{
  "groups_per_token": 2,
  "parallel_block": false,
  "init_std_o": 0.0
}
Below are experts of layer 3 (counted from 0) of a mixture-of-experts language model. Rows are named router (the router's row for the expert), gate (a neuron's input weights, with its number), up (a neuron's input weights, with its number) and show model dimensions 288-383. Each number is 128 + 24 x the weight over its row's rms, rounded and kept within 0 to 255. Numbers have three digits each.
After each expert's rows: a language model's description of what the expert responds to. This comes from a sample of Wikipedia text that the model never trained on.

# expert 18
router:209107150109189116123131113120101143122150120107124142153110138130141115138186102107141104081120126108081144113112119144137078070122125133099154122140094075156094090102120125146139100099135130112128105102179133116151144163108115106175112126135112098137159154130153109104132129158149076103
gate0:152136144098133121126108097159129120122142113112128079120102120156152162160175077146192096070167164141145146150086141118156107126090103041139108171083118127102114122110119125121080134116120132140117179134133108117128143146126118136141115129100162123148097103117157128141136113118153133161
up0:117092160141127129121140077147153115144137112131068117164106112145135119147136115127111117149101127078151114126072141181116066116109136110127144115124132136140138121118118116127088157150130085116074157081129114117123123153162129128118121112109132100159095125145110161120127132135123122131
What it handles: Cells in football and sports career tables such as League, dashes, Apps, MF, FW, team, plus separators and scores.

# expert 20
router:140111151138117120172111150128152108136169147142146148135116097131131073127122128110125040109149134125200108110139112110137169209140131091144125134128140136109151139115132123127104123144144128146106141076102107122161153151122116114128138114154137131141109128137134107143098110148122178111
gate0:157108108102138120109127114145143135106109114132157108135090120087108131147129150109108149132149110132110118090145086109129157144146113130109138155112098104128076099128127104097123134127141114122146123091166137201130109159120123111137102123174164121097142129073111114087130087144118140156
up0:085156152142176172136118142122145140128116133167091137104120132134133086135131116106156125126129148136136121119096129126093139102136125096136092126125103130159146142130116167103125115116109144101115145123121113078167114103147073131133089143128108116139141188165134120105141115103127122103
What it handles: Content nouns and adjectives after the or a, such as film, series, school, area, city, South, North, theatrical.

# expert 3
router:128113127107145139152147128147127081138134160099115140137156128121122109122101137112129122144142116099096148112135141160139177111110101133181161116100100083105131131118128165083108150146122155134086104137166129121121149163105115156166153125089087122161093144110111117133169092124119100137
gate0:140161131128149107146132174152115118102108140118171137128140126116161129122145184075134143137099126085133137121147146112123151093125120135140112110119132133139156126137164099126128143102110136102134172137152108152124164167130167132084158108161114094114112144138144111147122098119146107121
up0:129137099088104127092107098122100130110111137130103129101134101136137124160115152091172119140127175100075120106129106145134097083174146106142111103134179104117131123123136140133124137126170144139122135158124128105155148111085166164110097164115153177131076098127121135123144165156172115125
What it handles: Single letters and short pieces starting names or words (B, K, S, I, Ak-, ob-), plus prose nouns such as time, way, song, used.

# expert 12
router:151149145150099191123079121151133163156085122141114104128132110108121116136149150162141118129123122157113118130094086101131153107098148154087125136138160113154148103099085149169177101128098138148109114108111121117116175127130151124122128171090131110141139098127139127185100142150118139149
gate0:128114129129110119152159145127107122145134141099113182126131141082136091162138122114163123150114161157118130152118126175126156169142138123108131131141156132147097145129123109119128149142130093130135113113160119150117103110126128153122103124112152105137121143147129122152128097143110124127
up0:147126180146108139143135166151124143131142157160123120138096109123156120109138119128107153121128114121072154175127131120093125164086141086138144125106092147146103142105129165143101119155131184176159137100134122160126086104129112159135127131127153098153142113156146159120128121133139102136
What it handles: Articles the, a, an, the preposition in, digits, and markdown table separator rows such as |---|---|, often in election tables.

# expert 22
router:122142097141125132110112121096146106112134153123155154146080084102174139117106161109168139133116129111097159170135126132151104156162088109149136131080111101157117095121132107137106166128124097124138136177133112139108127094156118094099148096106119113083124146110128070207146114133130165176
gate0:151082143107128117128128118097144176114186142167117130105106148110122103113159109096132121135142139136089124181174125099152114133134119094115135133134109135143129157109138100099095081110128135154129117138131141149171163123151136158103138110127136137142137128097136126116110155186162133140
up0:131122142118118135143120175139145154136131161139139111132091153133074139159146101139157104136159157147062101130096114132104093129136128146122118155143130151164103126166114132119096101124111138086108151129082113132132156118085140115139127114158128142156129101139118096119168086110104138115
What it handles: The word well in as well as, and nouns like Cup, Championship, Open, Union, II, round, use, often in technical text.

# expert 1
router:098154125117122148151130125113107147130065096109088120148112118146099146109100085156094182181117101126132154100139084127135110089159148093103111130173115075174146113155121164138142107116122131095126108128130156135144123123133089159123138113121144152123104137121126130198171152152113198126
gate0:086106149133140125146096114113115083179156094116175074172122120115151157113149089097146158120116132110115130126109159098123132148134144137153156099145142140167115121118131163145138088129147142121159169116037152123086093135115147158117103113145151195136127098161185133117148129131128077104
up0:154111125124096145162162137109121173085116149111128174117112137124161143108102138134138078153160138161130140167156132154141093137140103097121128161142090114097140119140124109108156145093101137171114103149181126122146164133148123119113129130115105122118129142136101140161110123123135141132
What it handles: The words to, the, his, her, their, its, 's and would in running prose, often after of/in and before be, first, own.

# expert 14
router:092119165145167141163138122123122184158076125133075107123111142145087127148118094133143111140114154141107158136089190145111133119079105130086142109147076146128117156109085109179132138175093147096135102085134126112128132159147123124107080157123136133166136143136133155134105161097111114108
gate0:107124103131146122083110137128146103078109116091138059130178124109128142105162136165110201130101108145110118106138140145124099137125136139133104150173109160129188148120139117143117149105127114154102171127128090131087126162149145168121110114144109119135130091094103119130159118135132157153
up0:107131148165171154119135117140164113075130109164135074161121139103111122107130125129133180135141092161085144117108169138121107106123107108120145115153139145150146139106174124154139196133103142152136149120126142134114151153151146188121128136140116105133150140093136139115107086171093087167
What it handles: Century prefixes of years such as 197, 201, 195, spaces before numbers, and en dashes in year ranges like 1999–2000.

# expert 16
router:079134132105120144149117104113120148126144094110117168107124160120121110127128148143098172147146134089148118161133111128102094136110106133121124204121174155134128152136143143118118082122104151123118103120052118138124088100134096140147095126139131095108134093124150128125115150110135199126
gate0:141148137079156124136102153101165167096172144140116145078170156135085127103121154127095157159144140090068128117120129101122083123167121151112130142155128101154155133100135137099078111137154132152123148139142122154161135155152083112161128126120120068129140116128142155086157103121134134124
up0:119109121111097131132138172101150116115145119083127114143139154124111090149138123104145161179113116144129118090136122109115121111092158119112114142139128089130150155132085171139136105198125092169124159158112125171110147109126122143108110124112146110130095142104106110137129137148138137129
What it handles: Verbs and nouns in biographies after was or a, such as made, became, served, received, appointed, member, director.

# expert 19
router:100163094139144144102175124144151119152128153123136159064112111145119152120136104138109143150121154136125140116142125104129157132128162162132122137123140139118138144120120103172103083119123095157173126124106122131138130153098133136185159093168148139109115141132125152100118125159137149149
gate0:119139084153155102127098079145139141101079145159126124149141095090123141154145122152089161115093148108151134107075128127128096083107160110115117099138085106134091133112113104107135144113115109098085137186083163140172115132116129142150149137135161142126155156132141140129120149106095126124
up0:118130109112209113124119085134108134146099104150158165125155087129118118156120121168139113122126131094113112103101143124185148088099151105110145131157102143146137112137145115109100072100129139133120129158171097137147138135110074138153125123133180106146103115130124148081092118099125118136
What it handles: Prepositions and quantity words in prose, such as at, into, from, during, across, between, both, two, numerous, and the name piece Le-.

# expert 5
router:118117146152131146124084124103099090162092153123129082133094094130115150136114118163097089149168132153146144177125141133079128104066108143118102101164132128157171127155129117164130110124119121101139086124115114137077104121144180117106135129133140158136133136118146111162128163136103137146
gate0:127162133109115109108203103106112130127136102120122125128113114136119102167094121082131115168143122166137119156131123165137141130137127151134111088169114142121105109099113133159133125111125150182155117118124120123165142102108132111086123124083149153102103132132152196137128138081162102143
up0:084158160172151102138172120117144143130151119131092132103100096164164107187087131122155121116112117125150082127164098140107115145129120107118169059120169151141052113061132095150129112130088126141153123128091087134106100111138109112084119126107149094114099159113183191146156148117137135146
What it handles: One- and two-digit numbers, especially minutes/seconds in coordinates (39°42′45″), dates, and numeric cells of tables and identifiers.

# expert 23
router:155156145121157118100102107100089133087109146167144160130157139110143176129137133121153126085060168124105124128128126127093106090138181145115134169140149172145152151125126123054116101094146134151124180158165107128116141136133124146110162116121107112168138082134134189066125115125129209128
gate0:145125108126088133108160134130128146088132148160149169108096139110127130151126184114121120144129149099146113101139132129104125133139133157137127153129116153104140137158159107114082118101103067102123137131143083168127160136171165086096181135127104066137126114054151130132153123128126146107
up0:115119120091107122127152117155111172126133121092119122116073098139133142142120152168130108124152124077095155174125081110093099116147089117129144115132134117091164127127093148137125132124170058142134124103115119105145141094152129072161073130104111143118141096147129166137128090097129133130
What it handles: Ordinal suffixes like th/st/nd after numbers, and prose verbs and nouns after was/to, such as played, built, began, place, years, work.

# expert 21
router:159169100147116138123113105150112119138139151132130106092121170135151131124135142118131111155150132134134078103131118129158124144130099141146123122131095121157087159129134123061117165125138138133156151114123162134127140106123162135127115132164162184109143111132135143133102161086121064149
gate0:134111120108153156164153151158128123171144097143108127131160116165145100172117146121151138126116094110132137122170080080122169134123141149127122146160115105132118131160094128122184127126150132140131153137137063133143119134125117103091143146142124090135114155134126120125128106119129084120
up0:099120125128144153147129145147131143126123094122134133149107147132089103121141093097131118156115102181128122130129105135113120107130098132095136108153091144134151103197136157139136106146147163134069140105111110138102149158098105146173133167136143124127158163122124108142128086132116162168
What it handles: Consonant-heavy pieces inside foreign names and words (-az-, -ust-, -os, -ier), plural -s endings, percent signs and m for metres.

# expert 13
router:107136123102098139139115108118071151115113157123109097136121120123100133137126102141131135113095104154131132106147137111092126088058142143069119111149143124155179105124116122198189177100110134099131090113123124082126157110135146120123110161101129136159131131135143147150145143138101164115
gate0:114097117131141107124091151124128136115154111127177129143178094141177124108149147125139140113132115078161121153104146145164113173175124116164117112126111133163127140085099135124072095130141143108152136092093129163101098100127105154097136142092135101148113144181085124118141103148135126123
up0:110135117135093118121090140114095135115137128148144136117156119125126134130120081089091107174099114143145098112133149110156138146114122116094141096134131166126128121168114135126135125099131121118124176128109132094136126122122117122094101108126069122125133134116094130148125093140103099113
What it handles: Hyphen bullets at line starts in infobox and list entries (- Website:, - Born), plus hyphens in ranges and =, |.

# expert 7
router:107098143117117090105175120119150122133100069142131089155142107140116141132131111148139120132138088155137121159115152128128100121154139131135122104122135133107104141130127141039165143163114119130125157161117115141132119108140150157105093141138145150114120143129119146111107134112127000133
gate0:117146169100092096108132134120134174118115140145108114172156155166121118118103139098150132167126138071119174122132115130113148105128154152115142091148101129139110101095125109117092131136132137129139139168169109171120131128129137097135181130144131159150121133117143149164109074119181155161
up0:117115146100113137123159129132116166135123142148122088152141143164116135148122136084108117151128097099125126123154107108138158131150127129135110101156096130115108170152094161099121152132096123141141145164158064149114140129158123143098181114174133160116125121116132175122132104108140107188
What it handles: Vowel-like word pieces inside or ending foreign and proper names, such as -ra, -ia, -er, -i, -o (Ost-ia, Elih-u).

# expert 6
router:118068122133139174147143118153128120143125107142105137104146134145091102128083106156106155135142133182136109141128114139110089132132118129139145128097142166090132103157114117177161181093122114087145101086144132161162113122086105094127126110144172115139121123116131155195179106131128189063
gate0:078101127133160136157113180150102108129129139115100140128137120155163063113119140116193121167155084162159152141140067189121115164112105117134143139077180131117111143078161125095107111114167141148110142155118140119129119109099134109138113137126087110096162141098147146135145115107155108118
up0:162131143115137127098124114106131152107095180109131167118176174102126100162121143116119093112116157131105160121136161109114136122113112163158174100129126151143114073127100150128095097127093156132126120133101135137119145150145156126140117158100152131146145125132128116088136135112081123121
What it handles: Commas, and, that, which, who, or, but, semicolons linking clauses, list items and table cells across all kinds of text.

# expert 0
router:103063134104111154116129143142115139139145118134113126127107116110133143132128089183132126116113102170166110128130097137135137121181134105129125108176150131160176118146150140126144171105141127089171056131144126146150105127150149115133129152123117116169153156133130107110093117139113072082
gate0:075131136109143134156120093128122116099124147121127150107111157076140131097120167115159090134168167125123135086144161136149144131073125141129152132136149127158132129106123121087140155100091076140122079065160133125122102109145112128123124121089110140122126118130109131101134132122129140166
up0:148108109153120143178131144126161167072156150148148156097142149086139134124107162115171093102135143110160119095139094129138122113108089093143135113099090149155118138100101121098163140081101120121122122156148168135110092132148119123103178136084084136139113157146152134085135133100139110106
What it handles: Sentence-final periods and the sentence-opening words that follow them, such as It, He, She, There, This.

# expert 17
router:108152132113111155134109084113127133144100120115074085124122117155077134132144144158134125119120137138141113102150086121086107080108133139092101123157149126128140132157165110211190147140116117092154065132130137116106146126140085108127099121124169108164136131137127104134127146136120164093
gate0:131124145156156109135134139122125079093125141102125142143130111100122126164140127114148130130131141125120141127081153180141143142170116108108137096104154121128100093125094132063117170112113122153059186143110145123131142140118173109120129104137082175109135131150104139123126145121149080117
up0:149124112134095136108081136107141163154117149174134120147133120162098083123170127095137135123120144109146110134121175129128108120094130131130073177117104155157128107137167077131168116109073156140103140146089097144136140185174106118129131141149130099082093141122103104119130155114133099149
What it handles: Pipe separators between table cells in wikitables of results, squads, elevations and track lists, plus semicolons and is/was/were.

# expert 10
router:150161154108120138107098088137087101132141117125111100145104185122138108155182137126120154175143141142116165129140105119086126103128153143099084087164107107121107141127133124163145158113134109108142119111159152112119131119130129107106136175120138126148151140141140105117148181158119147117
gate0:137098095099175086122112165125139156152144132144175155100132120127131112136150149098133076158128128098120133131066109114108110130148156121145122138179145134115129135147139134109123026143161100141161123147170105124151145146174081126120105125169123131062120099159114141099115128147175120130
up0:165134131157158136144128119111150171147136141123128165122143090117139084101086154123125093146174128121105158174116102141085125108142140128073111156116127130147135124108143150150159097134112148147128109114151101104220143153166111131116099147141128119081124139138133121118144096108155120142
What it handles: Periods followed by a paragraph break, opening parentheses and quote marks, and blank-line breaks before new sections.

# expert 4
router:139112120134100121103108143148146104111102107125118071122118162135117118129098107136131130125151129163096115105112167117142154097060164119107137082154085104090113128150111089208152082161136095150112088066118134128093108129133145103195110144087134096158162152090124163104119135116124148109
gate0:118126076138124126137148136169117107130140127119147150122114131144143142090092089132186126109137120114124128098109126124147111125150107061106154133102103112133092116131150144083127112139116116106136156117143107087142117119155160135130133131154134112121113153120122138120098122142120129112
up0:124158131108138111153077131104125148130125171134132118114129145092132118160170128126112141179094101129127112128126093149105154098104117127113091137128113149138106155107104133145143149116129082118110095149159143126137128143117116146069154133111137115123118139104149145133092128088154110164
What it handles: Mostly the preposition of (also in, for, de) after nouns, plus the opening == of wiki section headings and country names.

# expert 11
router:154144107149107176134130106083112134152122124117135084115150130137105167134094098138123147144154159167094148123120129092126123090056119165103118127151144139128145119091110103190156159133119122086159089125115130100116136106134126191130069138097136108145129129150149105131152115123124146122
gate0:095053147117101103114128136104102105107139150121112148154166105141112162105171162077128145098149141089092097126107140131141131134143125107147166154089118121123080100145148145122085145140100138123111191153134114155122106111170174113096145124119112158110143090167109160113128122116145121125
up0:106136171161087139149104122116076107123110145138130127159131124110131151159161105141100121082154120119108132115125100109149126111109130108104152072143129054113137150142097136133122138145123099119136145168104171130117098154106144145125145152151096161106139120112158132145111170156124157102
What it handles: Lone space tokens in table cells and score lines, digits 6/7 and year pieces (201-, 202-), and the word New in New York/Jersey/Zealand.